config.toml
n_layer = 9
d_model = 320
n_experts = 32
experts_per_token = 2
d_expert = 192
d_shared_expert = 0
activation = "swiglu"
moe_layers = [0, 1, 2, 3, 4, 5, 6, 7, 8]
router_score = "softmax"
normalize_top_k = true
routed_scale = 1.41
balance_loss = 0.0106
balance_bias = false
router_cosine_scale = 20.0
init_std_router = 0.0388
lr_router = 0.000839
n_head = 10
n_kv_head = 5
head_dim = 32
vocab_size = 4096
norm = "rmsnorm"
norm_place = "pre"
norm_eps = 1e-06
positions = "rope"
rope_base = 10000.0
rope_fraction = 1.0
qk_norm = false
attn_scale = 0.177
tie_embeddings = false
parallel_block = false
init = "uniform"
init_std_qkv = 0.023
init_std_o = 0.0
init_std_up = 0.023
init_std_down = 0.0
optimizer = "muon_variant"
lr = 0.00881
lr_mult_o = 4.0
lr_mult_down = 0.7
beta1 = 0.93
lr_head = 0.0121
grad_clip = 2.0
warmup_steps = 200
schedule = "wsd"
decay_fraction = 0.658
decay_shape = "linear"
final_lr_fraction = 0.1
batch_tokens = 262144
seq_len = 1024
doc_mask = true
train_tokens = 1052000000
steps = 4014
dataset = "wikipedia_en"
Below are experts of layer 4 (counted from 0) of a mixture-of-experts language model. Rows are named router (the router's row for the expert), gate (a neuron's input weights, with its number), up (a neuron's input weights, with its number), down (a neuron's output weights, with its number) and show model dimensions 0-63. Each number is 500 + 40 x the weight over its row's rms, rounded and kept within 0 to 999. Numbers have three digits each.
Before each expert's rows: "mostly gets" lists some tokens that are sent to it at least half of the time. This comes from a sample of Wikipedia text that the model never trained on.

# expert 30
mostly gets: "201", "199", "200", "202", "198", "\n"
router:504456588498490469525522509567476505531522504507554448529445470527432537508522501511532491477542544460423526411456464569485455466459555395526454425464520512534497421518523475522562479521515506
gate0:506539500491554419533480524508579456464506550468532588427480495563476468505505552521509406419571518546509525508540549548499491508492486412525491539528465512507542475470522481479453534513523482
up0:511504488511571515510474494483566492537551525472543479512576493481501470517506539468451580465545515477515463536450486454539491450567477498513542476454491475480520488531479556515494552427446452
down0:578420493470509546533501483506425409476519520582498462469469476470401517511556487438496419575509572507528503483415496531469599475505490480485439513532554548477527458497458528512493582495480510
gate1:525469500478558534505442435516472471488473466494542489470532552443494540510501542513561567453443493520549531446521461494470505511443492498486478437525564494480537507534510512515585449577547546
up1:576551520544555484457531557426482549536572506487388431462530557511502488529486514525512454500484552494490505575508468470514570505538472499542465480453568477559474523556481489495456505507414481
down1:450480518457464473411550526477512513558500565504468516544512548495553544515501454539440390461534525476463499497517490470481463510542501476508477498565486562517492429532544514441509523466468499
gate2:528459448495517488506570539462514408534545524518454530491501487483491550440573548504526457419536469456555513436432557514496497504513511427536488438508502531480463533509536520564496483511506492
up2:498535566490466456514479484508503426435460510439428582494430442553505544516567507456521510556417462514501497513512511466495533496523464535504525489581492462468488437583489474496554502454521536
down2:473539538489500511475473544497518544505502491491489501481480460529491507497489478500498593438442426418566448466435473570497481527539534516401489383533509483431418500463500516487441505544535574
gate3:450500478455464547553489556476413440549540432482538463516428546513525531527470482481532497500461492421491433508567448462474575503498471488544486488454467522464476502485540411516473473485455437
up3:431546472487524568546548451540539543522428481504576545472538524476557495447536544587494524503423478508549528434537493525450495503512492456534570500442537560465550490491508422450476440381518472
down3:471538541460538469536481531451467501489506444428443522463535546564414450548567432518586499484544558507536486556507469477504481542542540454556463421474477426471497531494528538480445519426516548
gate4:465538478482544454491480539541503492411531424548505435467500472475461501501551498499477530439528493495462478499471556487579545476466434406521484464516467523504497503482555482473483420553466527
up4:532585492476432527500507467548505464547478421440441553475560519487473489479511480533535489519463511470458465521529407516470476458516490576507461503558542568501517483505482499554510495549551461
down4:486499504523516483512501461481471459459522450509505533521522498517486429513481420479497557478436459443540527462475579524555451554544451461576571523480525501506411501538544518536544474499506442
gate5:581554530537529499463402545540420526517470488410443505478454532497483442523505518521479452523605511538576493531524510422482518483434539438507505497505424514448493439521457513609553524460481490
up5:563478519514506434483508570475500474494471487545452553538555479489461539429581458544473572462472459486528413444492480456525470461499428480452480490444476565450597570471457542457492498566537478
down5:471404580487523492484487511537466501496491516533500548496483514578507503518529487456524506465538494489478514419433495541522486443502544468480523529503522449486402516446572493452491465468461509
gate6:505438526520528389525505508412513523513435543530549474525606428481499568492549525514465507522518439482416507534566474552518510521514478521523517518478455477513565551503540501541546488478578456
up6:524502522473484439532545469397554448499421519496461436523539495565446439510570441458503486517524523533549506489506490462381569489461512535486484506547561464464432548512471551498535509446588553
down6:516497463537468437446388508508525452554484552435449597519494542494502436485436443466406510458562504576448445516542531554491549549457502491525544377537489503499560517463502491490519430512562517
gate7:550499572515449491576495509555490405497521554479474507513487465515462501459459484518503441415548496459486510500535539520562538495535447541561510485472409458508557524493475460527512479445494475
up7:527526565526479545528476521454548404491490478450459538441528469536436489505513472531497513496565514554481465483521431488601528613480550461519544512470519481528530548495492522466447531556515489
down7:510585522561440497505490547569498480521472437536455445482453474466509480475482459534511429594477523466509484550487552500461493538451497464505500416471482508553452524492575470480582433398526479
gate8:521462486463554508552498452519515518446408542550517502505486456421485518459531429488511445480506442503527502483531497597494486441473500488431379551480468523512540538553475465549546454478454546
up8:495525474503542582589447510520523544514513560498563444472491449550597459531459514528535481445531606486559469519488413488440517554457552473501511499465491451475464465480580515545507543463530510
down8:519460475521422399471386553502515521477564455531467508487552454488521517565524590477472542482467485434449514505452506489505528463521471507567482510523492454585451504540511509527447598455522400
gate9:571473499536521546592558485434549505526536480494520458486440542483421426486523497549544520509492607490510511513475433515498493536512470459513526445545442520579553480503512513418559513490443425
up9:595436450577447537434538509468592501488453503520487528482462577497475537474531489433472504530531489448474478550495536513465467479472481534452511548443537589473461461594555520422438505467500579
down9:482479443581462496530458445480485443529483479504526564522466574552494496467521534425458480454496484403522551471427517545507465510518585505501488492546510458476564554454475459509540549516498513
gate10:501487520517517496566548471514464555491464486482443545449510521388505482476514534497578421485515576464459541474445479510505520512466495474507531498524531551528465526521502498514486519572479496
up10:510537541537542531513471514504499451461511489514494503519518511472458547467497499436444584464502441496448542535549508555532517600502619472493506556420534448513571493507508538560489523497546482
down10:543472528569464494450459500485545499456411424504503536500504559538477493485510470486492437537517481507453495439572568437584521541553499490490533478468493483444469545452443492588573550496542438
gate11:480503564587499544555484498546480555526462532438518517559501541498510503551476505545524414507505408498512448463458514549441440543447432497495454503443534470561473496481418437524521453481495545
up11:483481542541525466515508481540464478572521483416493456511415518548497522549473511439479442572478471512526488455472537472491553547563499532508479515512489526452555496441524508546476480461436496
down11:444492462483527461581494575544399518516452416481537525509486545523523477432485492460445553488503476479416504610454509456543546515585506507549436473469505502511461520505480528490466625551521472
gate12:583553463533504557505465442534550514527459501464499434505526542484526490478556451494446552410543491512444461489471523429540484478538503441490589460522451460448490520466433453549544536497449533
up12:514556510573583553444444453466488493498450455483525490498543550548493555527430513479485558500425534541536450553493570480429552485499448542534536464566523530486455506574499517468599486491498444
down12:500520433513468470541523537488521540505484407467494514471482596458436515535583477546416501471537486509544525530472503483555535544466546504548472555520572467493554447525536492468522514532478575
gate13:497568472512471495464556504494568472459571424463555454529423500496536517471528508535512465508496580442495424557477544513424459507425478477481373521510498431446460461516507539490550508535495460
up13:404411568521563499507545510520530539479530494529538544477488483504509553507508513485460519416445528501465467530490510487491592513459471468473492519403564456459524439492536587485542543478563448
down13:465477465516518513487504589474594503465433478533513479521525403523446536520512462535456576518466493461501507567491551500425536514491490509476533527510429480471469604503406527539514579600519436
gate14:498493465554543472506475539490549490411581519415495466450577481592457512507537535461468521543466473501539544494491446527409544507467494503489466484525531515524435470464553501484457523508524458
up14:533476415568517546502551521626500541561470447486493600464509406454517540517513590448468558536520534476537538509458474491515348575476533494495510415552527494509456558500480517486467505532532527
down14:558511492512497504484502500501509497415496477473496468398538541544513463555542494409499546551499478454476544485493532425421522543486450512440439483490477493548441509499534539447468457501431518
gate15:504523494485512531475448507506457530486486525540456481517489514530420476532488504554498533533515446476471496540478533490599493486496421498488411482481491582562556512538576514518493393508535542
up15:505470535496561444585431502547507464510488479652488534456541514442409553515494495566524517512491510582460472533499478573544502543500495452536462535488476543524518514563456524547468499489496490
down15:459499496422543470459548529466555553460577579551571537434501506472485531538589474523514505458515479498434554485544527428562524490569479566530445572501508457545490545511480476565459572545469463
gate16:518448498484499513561517523561508460481450538489477449525505502464525444449516515508553456496516560447512529451502481531519456477449449492404501437483526448459506533601481497464480478452499513
up16:565539479462541450477523539444496509501428547481492518520497498399532532518485535547483482476467482501426516470466480532531515497533475493607556483561552508509491561518519522490530553513580549
down16:519528531457492444454514486528484540513521478571486454519451485552448527513507536542521529446511524544433532495537436499500405435436528458493521491452496521482558514520537505478462500468521527
gate17:543507462473475515454488544518520532466510456536527528568557462495489517536611496537519482510513497509495493481489487510449529511451529409494467584513476496525412556544542465532526445500532555
up17:524551464440473453556489536501569406521461413542454564501447472519472490577514487479520469486493479455506462537537512548518491510518512510446466410491454489526458486546481492448501434488503501
down17:424505482537504498502537510499537461386519449541558543533467480438519444483535543512515509502532463557523463487534537541498480536541537486529451544465443548472428498525519545546559502479510567
gate18:448466559521517431451489471482526435569510483508496443453553497509480472459495474510452490531504486522510459498530500514582478486508476454449504518541528562496483542518593481494550535511523471
up18:496472555533514551485476503562490472534569497448493537500527488533448468560545532515472557439546501538481546547504492576436395442495474431429561458526429496532457457494526468577440516509501531
down18:486551459457529489543490469526512528531532510534476518544447407513518569565596540521512537514513563517515525547554516437536504476466447485515491521475488539476468489471485571546554547433473567
gate19:538496402501509537456501488461540443517470558438514553554500565540454503487519521528538531454525537527503478515482492503504429559566482629482485484499450497516523453491432512519445451507451501
up19:560501526537462441542530527474488569538500507541512501451495449484451453547517511527513533521534511471489541551594405442454492498432507497493425509547570489517504564535485478526572511527486547
down19:524502441517499462481551521529531472465484524471539547503560513469543508539455596499459541466516541452487520502456460516507563464487515492448505455501467506477489507517586515530557506416508484
gate20:502436496419530463492483457545474427516477499516476464495504503579507513532532509435473501458450487491440477486514518491513449604513482496427468476547506514504488455510498473488519560534540479
up20:453497554468505537481541535512519552475460494477540580533570589465494477531519506455487494550491513438449514432488487490546433528503540494516466497526553577510565509394496543490537453541477489
down20:533547461523475486478543492483544507526447454486534563524510468499570492532482538514489514520495536506422521501464556459444395523501373548498509577507582495578539553504550548501517496455441397
gate21:479490453463462558536485485454502487531536461462511502524511584440538516484504569563558449457542539539508530501520457501468524471536489565522513513545541471488470500462553493455460504454433496
up21:484529495538509526468540540403516451502475502496509444562479513477542465504452526502438517536509441462503470504457526461451580572482556526552486477480484521533600495466607569512497482463553412
down21:577560432599540512459467546518467492536503523484489472500473448500485539529458489475491525548522443509585493498521502537450522472433530416451416569550529549506488530466494485416474457428476480
gate22:457446457525407459545537486448512504479644457506533444528467477606478485489450496508465513490517539511569440480447513523531453565515508515508494433486504509481573474521560534474551498508480481
up22:443496434485561497438566555552518489487505478470571575557476520527484530455519488492465538543430497529436395563443543428520541434392560530489499517487485521494418512515523542505520420518564565
down22:433498462528480558494478520498499441583507518462470568445463567553576436505505507500494486491447568551511519539522510475542485523462575493507492511587439443518485542487563462461435486482531500
gate23:513419489490548460441450461492527447525502527477448467504499484547520557468513543441451539423505536510453537501485526519495515499447561486549478445519581547560487442511452491476478505571452499
up23:554500534464533449499459502510533563478517528456496497518486465449477457551476506476536505507514480545545433482556497516539467470588450534495503511459482496495559483483482449537545547511394478
down23:517455495540501561571523444480478478449421469500479527465470466572489553423541566504507576578428515502472498475480521424502511499477535437467573482489524543492517549540501519510437553498516524
gate24:535567506533489489487495508545451480583547494416388464523477549533424497495536455566454498494533547510485522459436599496498473483451525467475458576543471544464488529543462533498474509522474513
up24:539486522553475504520572539504559485536546555507465460502512579484478379549500534523492574578536546508541477510522475450452516586418519541550525463465521436491525524543439548498486516477472537
down24:545524433518532459493448435502489566473437496557549471501550453516447448484478605506495486518475566554498428508453439461537541477529440588423453460524501542488520461504547574513531451431479477
gate25:541506496486507512528473516498465433474470501496502469568471450548447483479546560533510459496459442485494447514501541513479468437494559450427525449529584455443560600471536548496495543465471457
up25:476458492540524550384474490506539488592535479482474538466522447511511529516448452582566458510482519460467521483522531508516529460509393586582483545530521547474476445479548611512495469501555527
down25:500517478555519478549497514537494487521500492552510445509482461535476495544557520480497479449535461518442529451497498535441455543499530512473540521543497455442441488537472551549514548472456410
gate26:526533483493479512464547504514584422490564477498478430474470399494463448491498547542544484488434542410513473490541502520475480580538557425450524534483516519447516462474505467459498492541486560
up26:501509507472513556473594521459527544479534446482470495508455494527493435544433517547423510508554495473469569522556498488539533516511463512486483522467512470546444487445488461479492526473522518
down26:507479445498468497499426442467457479502493437436505581555491493553481524530505560485503470463407544420439475450403557476446438529549565459540474562502440529446490512530486472502533525467502509
gate27:553391502486476456572483511519479481533478441581512505464474444513500455518493445489430533467477484431486520522491479507548462482529548485479410503481481486518528412506514475522523526492463516
up27:506493409446531449459519537410509466423444481592499523499509500507531452498537400521543598571533489502460545487576446537485491483408456480499447534576552515445479446537516490484471518450489484
down27:440478482524491491550469463541557544467495478510557471464480500521528511505487459516502609444468438492567512535431486479527402470510477472504523509538432572486519516465496477405524478515515417
gate28:596468580531527444512458479556495561534439590463563497475508464493453479520446546487542468503518549580483486489483428474489448581552537456460567542481500476449481453489555522548517538506477459
up28:483510453496471522516456475568509511537517468477465543514494475453436540541508511471437587493476507381509551446495515495511487447504472423538553521521492508477485439485454492478447525482429507
down28:429444469478573504469497461593451526556480473510521512525547436538557448522466563478506537573479475482501445483544473526472432550470505457485440504439502499451401511463515529489453443465504504
gate29:478525596475501547423482492534498465441516499590472432552511458570602498433441529562417499504486511473480490467438518492513467455483493452478496494499500532507478518506525521591480461521543528
up29:484499500553475513485567525535578475472509542450496463489537565509515456503462496512452490522489549508532550510551523496523502525433509517451539490538496550521423463445512511511458528508491550
down29:470510475430561539463484469528485471496508545454512476529553546540448400454508511598562491535553533507492539454432490483550495473467541511486562437496495499422543417548460422486484496529517526
gate30:447487485493517499440465461554403461503536420508467497414520521464556405557462502488535514473456566455498525480428509561414549539513539497521467462516461469537442496512520485522452441480509490
up30:465574526484534486494582479461521517496530468536445509498494499473519493539461480505464523504539552425538455500498506590490516500481487496515539411429529555538546550512491491387536451585494475
down30:506557530579616467476517519507521493468438496485546467483475420498434511487460425442557488546564428577518456489511522544479489531559527544527511510407489413510447424538481569480436484510505546
gate31:462468550442552471489455554537511486480486433471557473492488512480491555490463586558496478515493473506521473572478501530476502482480499463475567445461409482502494546507494480484442542534537441
up31:478474546445499571455480477538520497502475499570455519480482412512459512486487493508481522509474506462486461385528500556495508431511383472489438537512467583462465486483491506456514422479519526
down31:529536479513500498457465446517484500488462532499483501517514481516485485562523476376490568471490562483475467503435516469547478550476478533411487547492488498378463483534525482470513473474540550
gate32:466440561472458507448554474483504495484529425494461474579478460464540480524426413586514469489500585543503467471478557551486500410464502531542487430462569519512517476470497492481501477521577436
up32:507446400462521445467550466494405525476557522491490557445518499532488533551569500628470530511522503449453499472471495445508499422400551490514468496529518585439458527486406495508506410526548530
down32:498405515520492515447457504459497487501466441515506548501507497541457560443536530531523505441504602509518485583448548576490523513480522548476473525496523469443552518444543506516465473536517449
gate33:509468548537435442506543576508498435535511485519517476464529573470504553519512578470513507580529517483445510433474517516485505468465512516435519497524428522522455456575492533493488503505519553
up33:487475478410514487533458455491450429581486453521466419558515438489454402504480497541449499550512474603528560447468449508552532520492490517534493462490494504460468486484521425451550522445434461
down33:460444550434562459495468530555578525503502486487509481601565511513521534483534525550476468513554551533471433491537512521494467503478574467494494467515373528562498488462539526553509531526422504
gate34:532531507499607495482455503541545526485524496484490459501512482467489521538479454528478442503485534470458472566539467482460451490447556478531551513494500520462497472520503480498485437511547485
up34:482516409515450480479465630452465467528488484563440593463473539430581492490466536535563456492470513446554480557505457510515529502462461475421466535459487542585538498474497475463479499533514540
down34:515505528456483500491487462441553536538474513465483516509450514476499518454452532540502486484462437522444591523477489483503536501464432453535495562457536526560542500473473498391500443513504490
gate35:562445497496516495537465520511502536552488501474557510439546522605475478491541454552545499514484553513495484545492473462555563522523510457527424469422482508487542452516477493482552476495505454
up35:528476524493525475526465487587478458533433491512473493597521554509444501453402483539465493558480414526494499582509532496520513425456537513531498564500498422493493536538451518525425522516539488
down35:495549539455560422499513543501558554458482493554527465499504517474484518447516521388466457548439488425515550482529457534414572472513475464497472532453487462531519568486494509499550490506538559
gate36:636572492516504534478475506473572449488484432501507441489485486532531529493540546538601516510485491518557479387473464493533513466503553562505513453454537509528422442475469445518499447478473518
up36:479459546522523572511481450530478501482558434551512498564488452445454506572507488568556486517549435500472447525486382474485492506485455507474524581555490525491565508479511542468537507539526475
down36:464536489535502577522474524573511441552520466453462499507486480490449508498481493457483536564566409502515491473519439524493498472506549471439464553496495545499508503484428438511617523552556539
gate37:584488483486505500497554506470452468562389483471462463485453510569450494578466443532487448483484535473511512436489556461536530515477575530501482510502485500482490415497468517508553515518461552
up37:486410490531417498441513564493553532517469505518568551492477464514517527497457535476486493485529506491409459485542478499497477506480494518498489556465513492567514490487464507449431520521621436
down37:442434454517529463471560486485548512497589426455466591510462486458515514451530538476453544442522545490474572488476492587523495451450467553476513558463465472498484524504517503512395481445480529
gate38:518471509549521488563492553471549471463519460551516609500495537628481507454441498451444493544531513559502559523544484531602437535580521504513529491575500515525493535503484510554481564564544414
up38:545514540502488516473595557494504456555459573482580476520510494491508448507446492487472498557513471425492510515444586489493541574538500590535455491509564440442505482513529547548531509475505498
down38:469487439591548541498518547522505472484463457503509482414496474514450517426465510480469519483475549546504486509453542523537449536460549522492566499509511521480494421543536585434463447515397507
gate39:501498541532402556482455467517561550545464470431510480443523410611511480494445449558481524467451481499454465477543604471484502542517522521471479501482543566497494566464461525439460538535465454
up39:507484435499532437460479455488508504461514497493507471495464481464470511473512457433535463456428520542464595498524520494454481583553505541517482507563523508529507548502531522468569504500473468
down39:561573467479473535495526509555462463508493556499520489567506541503526577494502532447476519578464517536491469512443449484491597481525489595569472525533447537521483441459473483550496495480467500
gate40:454505484591535421481444472516448526384599471499537468535485535587512485482497470482451496485489536547476432542509437548479453558489534544446482534501487552537469511483509445470493544535485498
up40:574488533553512502582515475539522540430475516486504489549520478495535480505499527508543564497575458450485426534445496532496513329498496468527479518530521597468541484519456466493457517568485484
down40:497494428468514476528527485489505538441484502439496450543558463517549508421407405530496467501517512483459459520488511435532448557492473512454456508473506495489522517447514441497551468505536563
gate41:451497441494465562506546514478524489554428561480542448489531498474560432466535500479524511489464537532499415487493557479470514475423536469523460497517557518581527498479575463516449472520545508
up41:474508579478468406499460504571494499423532509508492516496479515515544528500521508456520566468470452479508464502477555476524527530513490556543456473481489509544470529514522525576503475532542508
down41:495485449535544513504439498494515449468514453506474483480528517551478518549498478567504536505507401532572511511550531464466520511509547490519484502530490481491534479540454477514570518495499537
gate42:522489560514450514543542473507472404508555531517509431468482531504530478580431463541548496514490526552535465430540469486436443449478546467482502465518474516557522510454535483481516495488505441
up42:532489477492502442452422499483455533511527486493553461487507434459463518508564532585505521592541451471515567474523434528473517456521510465492481530539585514467555506466494514446492439504465519
down42:490480496430486499522440534458538529590510433507416500494551457493510569429543470443549541504491501423473480515502529489435442457487508534567516561505518466515528506496516524399477544558505458
gate43:475490468427468502455475542504492468490484438576462526499513508582415585477505531473506524494561475451506439490512539516537509507569540484517480551538489534522509531539506477507455483543496509
up43:556571485471556450546486574441526453470581524529510475502486460604435532462535465458462522517457454479526490509529464552474460500554531554507507463558493541459502455452520461444477598509542546
down43:595523491527513418582478495431451463567491429538547530477538459554391605532527492500487473507476443576512576481431482549468481465533556524471446461538547458476476494448452475484470519480536526
gate44:441504553442485490454462482579447514489527502482462479486515495541553524487548462521510536502467540579554420432454521549503508447521524484530511532565554503485497452506453576480495473463464539
up44:462466508489524489414539509482533575430505535477532544494491413548450511524446490500513495542461498506489547432494447548488537438429492497460554508487474494545507540544517521534506465401501505
down44:538541489470527485507550429518498480528547426504495495538562567542467584493440502541521469461500549541549531496407441431562570578501585515544501449527474556571494490512520472478499541519466493
gate45:481539466490477490523535512532576459581554574500512547542468552488482529501511541508538469454515450526534476469546442574467539466443489487539509537510531505609526513535452501496541495527444467
up45:527467497442470475470451485511484527568514426441586486525494504515471496529500558485546541488561490464521501561504542501495448512499525563530519436495537555529425562609509567545543490450488452
down45:512423484510481528528439489551390562522466474539447527469475530543485552519566451520481493533557487494530521417513549458493487575485470533464513493469525532517462533443565441488503547516465462
gate46:524498517483496512504509492478474447444525530435455514516481518479449461498550549495491451505524477517498494557441515506525552535496536467494504469464485559465426516497511383513498524507476551
up46:580458533502440522466546520567505524540466533561566612584469504434518428519428472515525566519517541441447500475484440519499537524523471530505443483478506564601492524532502519549469528515549527
down46:519463587416535490616481457595516527547550520518500570522478549506459484509453508515524496510530555483506452502497450442501489505555538515478599443466495498469585504457520456560448549517407563
gate47:482443512475533538483530426478567571484454552542430487510552461544543454529569461485449401444580498445536434462521520515485439482492533498499470548515536494460556543573494470482463499557539484
up47:537477460477421482487545506462509529579523510535528484508546461556527566546543482477494511484536532471521456493532476514511553545441523502510514473549534498493493435513518503480532540503479536
down47:516553541520534473469480491509451519461454465481471544475427483504500477453455501509491471527464505420582472429443492543493524533435520491489497477446500507549544482468466472498533527498517475
gate48:571520488523491480497569543557503562516512501502594522439446455491451492453533565502480485501503529519586454556482484500561475495427490491527499521501564496493527484533470476495509440563496502
up48:472547492472490556550507545479498424444517486490531507539465491514450522526578547470512567505491478481454526524535574511526512428485480541440549526510523514468521473541550446493455496430462523
down48:541479521485482550546535446435496477462439603495516525492460531497505418560496540496451526523485559412562474533412462470446480482504548486441481459521534513491517521457526506458507462522521487
gate49:516416474518515502454537608551457532522472494507570477440493597531531485528479465541543544473564491554498525506518484484498556537471524424512490453460521469480512498527476541510491458549462435
up49:452466514472492450485570538509478487479506502561452468461475489491520466560568557545519510537545490489502559575452475460476496456507475553542447538569570441510483525462497483481487490534556472
down49:502487539452460494424553533445451520477487494462505549520474467479506433507519489461540529519484480556537522465418522515451485507590443557496497533449530461485481469453493503517477567514587509
gate50:488492551471474473509587534457496490524425452532482520524506516499462435528532548471510644519558574505466522504490453533564486527487465468478445494458475445477455464509434503567513489452504494
up50:446491467414602509513478433528463494502512518481505540457434563507503405516475486567574501577569487532513441477522447504505490532469527477544451541397488456512553502572483504474505548469520492
down50:546435458519489497501514522501495458546434532459547528490518510504400432539491539538555468551538482576418421526500498495458427468502468500518586456471498416548517476493540562519477528484515514
gate51:465507497548438476603512522525503513392505408495478492497565476487455505520457516462492508450534488627497623583527469486499489549440476473491537481510474516525571488551498471447584493546433521
up51:456589469552512531448481476505513530469457577548478442440441439572502524466506537419457546485496539552544487485465475511455420443471485449485519515535519481415489502549518531481521519434454476
down51:531455501571518491474460527515565529458479450476558459506541512492443452492528560568472580445525470535563481496505513559501491476457456481518462500480505506482521496512528538487507436520479497
gate52:437518504565453565535437524560436509498564520427469474503476514588472456559516532481431467474483522530554488545521544458521531458532470526487586447518505447516463486528536495519490456486496487
up52:504570509568571477625408541479479514434600411522485504509510458527548453508578502475443483485538534458508583569485516523504553475516486480494583514498603449491497445492508470476447390507509498
down52:472495539566513480509475458424480500608566502495448476428486526545488467449508476515506505544441465518495464520428459539451485507544485518508505520426548552493528559531493491533530549434455499
gate53:482484467524498560563482522496463432516547471458476449483515483475453454558478596448421519484562523471464477515512555521459542476458424480404491491536609536480447486540504446555495495553510456
up53:483483505533527533479535452540495435518543505539545486488497438498533526499550502492464468482507455441481483461467536455533537510510500420479499507463520552415559454569460506484529505474511474
down53:452503535492520454507488550521578410493467483480519513493469484408510515488542489469431558460508558531460538528495576472440429549471464469444478484524476448536491433493489455493462506460508518
gate54:508472523475574478517532510518531490567514484440466442475410500494426502526486488453457544477476520602466467456534446495555427447414488522522443458487486529600505521485473465480509463460519487
up54:480539505532492549470508473552525492439573495516533458496465569535489611520466504463458472505469508519478533498503550495485477489524466564496472595499456470464474478497411492477456544514496490
down54:510501494486534533516420490553495472534498433480531448481524559522410553543555481499490475474476495490505571513483520468565572555540529485469557474562435479506424521545496484466567502551463518
gate55:475506431477550458495491480549384492583514496534449541505415550527428483457520538520447494469522500508492424527430501528541457596452468417502515466527508460507431473466499605448570461532537470
up55:578490428526490485541466441501429539449486507545455556543505484447497520485500512500580471530498487549442469520610562475519499495465573534494509513504463479499481454505491482554494501477529538
down55:527505558576526476461519530539541500575572486586473571489518474439549575475498572487483543493460481458534525464520478524518485462549470496444494583481524589501526515509507458521511523480448483
gate56:557475531557498513523487553498450550473501502559534465475432457500467483410490553431502487550518523475548525485450594531424486538477566516496458508475457479563451485432486511543492455450547533
up56:552514494463494448544506481497500433522546477474523530504568536415446493500486560471505518411529515506560517503492470415517519477540448485477470577495461546481461486484529474457474536544451539
down56:552500523505397505547496489482508530430500461505519576505535473486433486564462559506521515493526521450533465488513483470516511497476501462498444475525522455482491495460553525509527460538419480
gate57:583454561523456469517468475489491584502552462433520514476455459528456478482483450518465500542545540475462520533551519442599481553470499463481490469523559480550445571502535499437556443479503502
up57:536437483472494563539458459507423545443479411451494507521443466506450475543496497492483532493472503488575528429456424538479535485449491490462445490463540525506496449507524553483537501464498517
down57:493531503490513537487439530502457497533592502515456522524493565393547513501554615448522446543494448494537511507469451500597467498477471521545549537527512528460495540476509507479534500497467478
gate58:472458525430490462494497494468494531484566490508504449504479458464556573458519408542543479529536430595507469433423531558548516516484510488485462541446464598480463505418539464490503503480516526
up58:479525480486434522424491519516441455530493493477474452494528480565485497557521437517525482523548495437527442456474506461529410509479525445537458557462498424474540545506449457436485530555486563
down58:480530442502539532534430558496488548502535476454524544511508497511453526488529519529531516460550550481573524499501522464514465504509549401577451497436468481537491502549508562463498481477470559
gate59:429480517487489529520461511570496507513495446491478502535503441449540519544500500441465537471473524508569428498521545529515550473536510488449575466469547440544495425499461555523575400506403443
up59:445509534482565445527527557513562570484479421467497580521547497555549505546482514534608448585477437433575462484499519450536468515433476511559490547447489482468539463480535462526501537561457526
down59:435459575466443428516502483520489446486478514562494528491544522547523430455546459495412561546471516540532472561444508482563480484540453469537510419501520560471506424475554505484531449480482452
gate60:516511534444489520452516474479481419500438440542487537479571493506481500472516487455496530499488508499585476556462544528507469536547560436500465455448500552477576529462434485501502507510561522
up60:520511522540506557492467427492538455505460490547487520469538510564509483461553463510461470456485509513514543492502556514548511518516535463428477402441510548522522485511455514491512522474615454
down60:408489483506535471498525519574457399484519419439543499544507517498548546568476484510501476506484493512549562490510459491472500518444545424495510481460543449498492532433535465521477457489416451
gate61:500514428510509450541484559564570517471567501472550492516480446523456489591463492474509515420539533449480493470551525421527521379518538470527540543520433471481520446529452514500458614463528490
up61:490468442480529488578543464442562443503448512511466494508462482454478494450520430481577548523459494536545505421488484472545464552478470466536479474541560469467485559529517493530465450526546464
down61:449473522572507488453426513444472544484431499587473514559509532464504458426483487447490562520476505454537539502467509518482473439489491475512483500489517500518514480499490459446483543478529506
gate62:489464479483529470484463543484511571475589558525502540513460509528513515473458478516440518493528514567456468501550414507599482501429531487480516448442468447499454407486523509560451501489447479
up62:453437474468515520478477502538471589529534434494572462544467560553534451517529537487494516516431538554455521489459471517540483469507502560466441486610470506594465491445485455560528516469551444
down62:532548545540519497483476538465465482615541521508511451510557492475494478487460504516460418471511437556528555450469518504433514478484564519534523493550563606527462531531451494485428396427474528
gate63:505414516517549476466520510502494457498525514492452475498451539496478529477477444466501486562562507433553538468430522500544508491486476471556473601506509597522531469472527533473469446462497555
up63:460494469415535562483456498496545457479440456487498409548465534480405498506506498505461504458548509503575545513526517503533555527575508538535489511446502462464516515542546435462540482402467505
down63:575479570513481518485505436512451468496480458425498461438441524403540538526565486517512447496450494520530470463450495470427542445436518412491518547538522549472494504445457491474472476525544603
gate64:526483499493472513457497557577602505528526512492528516570469597513495495487507550500552471531547472495478480450514494467536499546513543458510566492529526479466528590533495496450458504546495506
up64:505555449422497516513534532545550402528572505440501500499468459446468511520517467535439462517494456500478500502481442487555524485497500520561526519444515549521529423488518525462494409505509510
down64:473545474448478576494450454504541493458424496515506545497516482462466466541554532512461488529550469529473488454539487541494506513425440472476503512449499533462459564450466582486481497378510471
gate65:483521537517543535498507511544459473479531442449558506468501503480460486472579452557524508551526474477554497549526499479538462538509534462426520519498574479496498497523472509582509493487480551
up65:478464504440557492530511513471534447538470474511475482517537520563489465479441518536482534491537521498488495517505558460515486496492538514471526454529510505487576466555491620464467445479485391
down65:499465587426459512519525581496512461459490527497535426529470489454387523493546544445473491460568522502527489537485447463484521571466457455538473532488583505502537492529439521520414549447465523